Weights of a small mixture-of-experts language model, trained from scratch on English Wikipedia: 3407 steps.
Below are experts of layer 8 (counted from 0) of a mixture-of-experts language model. Rows are named router (the router's row for the expert) and show model dimensions 112-167. Each number is 128 + 24 x the weight over its row's rms, rounded and kept within 0 to 255. Numbers have three digits each.
Before each expert's rows: "comes after" lists some tokens at least twice as common just before its tokens as in all text. This comes from a sample of Wikipedia text that the model never trained on. Tokens count by the router's weight.

# expert 5
comes after: "-", " |", ".", "=", "|", ")"
router:139150133174101128138134138087121134106141149138101130128141106138153084108157121128113124142160097155143122170134162132088109141146113159184152109144115119097138152120

# expert 3
comes after: " |", " 0", " (", " 1", ";", " 2"
router:137146117132111128132102142096095123104157156131102130137113116134153145120127117142149175121170115139138110164113175148151131126145110131144147114147095102083157137120

# expert 7
comes after: "=", "\n\n", "\n", ".", " =", ")"
router:092155133135140112115126138129125142133157118131143123133155103104121115135142166115168158094174095140112106151126155136110119118113120120143124114165135144109142138126

# expert 12
comes after: "-", "|", " a", " \"", " an", " 6"
router:126129103143144095129129173097146080130150143164117131125166104149134120119131138160126106125144135154111140164130147135113134126096140148155100092129118136112146144123

# expert 6
comes after: "\n", " |", "|", "-", "  ", "="
router:157125162139149116150097138124114132136161144132138118079101089108125116137143129094145155125132114168093116123147146131116116140146122133140145104163140126099143148145

# expert 14
comes after: " |", " (", ".", "|", ":", ";"
router:154160134168136106110146173117108111102123136154175106141139116117158139130108171119139139068141120126128137162152169146136085128127116137189143127165094137124140128081

# expert 1
comes after: " |", "|", "–", ";", " (", "19"
router:139169143155129100140067176098129149132158116146122114093095127104157125078114133117130157135112098130113130142098145133125124099117117138154107097154133137112115172098

# expert 23
comes after: ",", " to", "s", " that", " he", " it"
router:125123131132149101119119117115133138149156136149120073114093123125134131093151152096137175126137117125107097164139141116104117173157097177157095147169116126101165169120

# expert 13
comes after: "\n", "  ", ")", "\"", " —", " on"
router:113142138168141087150113124113131121131153139141120109129088107120168161124148127136153127098143082124132137175127108137095092160132121140147145130164111137086130167145

# expert 31
comes after: " the", " a", " The", " his", "ti", "The"
router:155147160115173100112107160135141093139156157144148099134106105157141132123105169153150135122140100175100153152136133124131119135114121168171120120135136088094138124174

# expert 16
comes after: " of", " the", "'", " a", " in", " for"
router:121150161108170084153107157109132099151134126152137101129102105115139129111112191134148155120129120184061144154136148112119101142100093151143137149156105130106157131116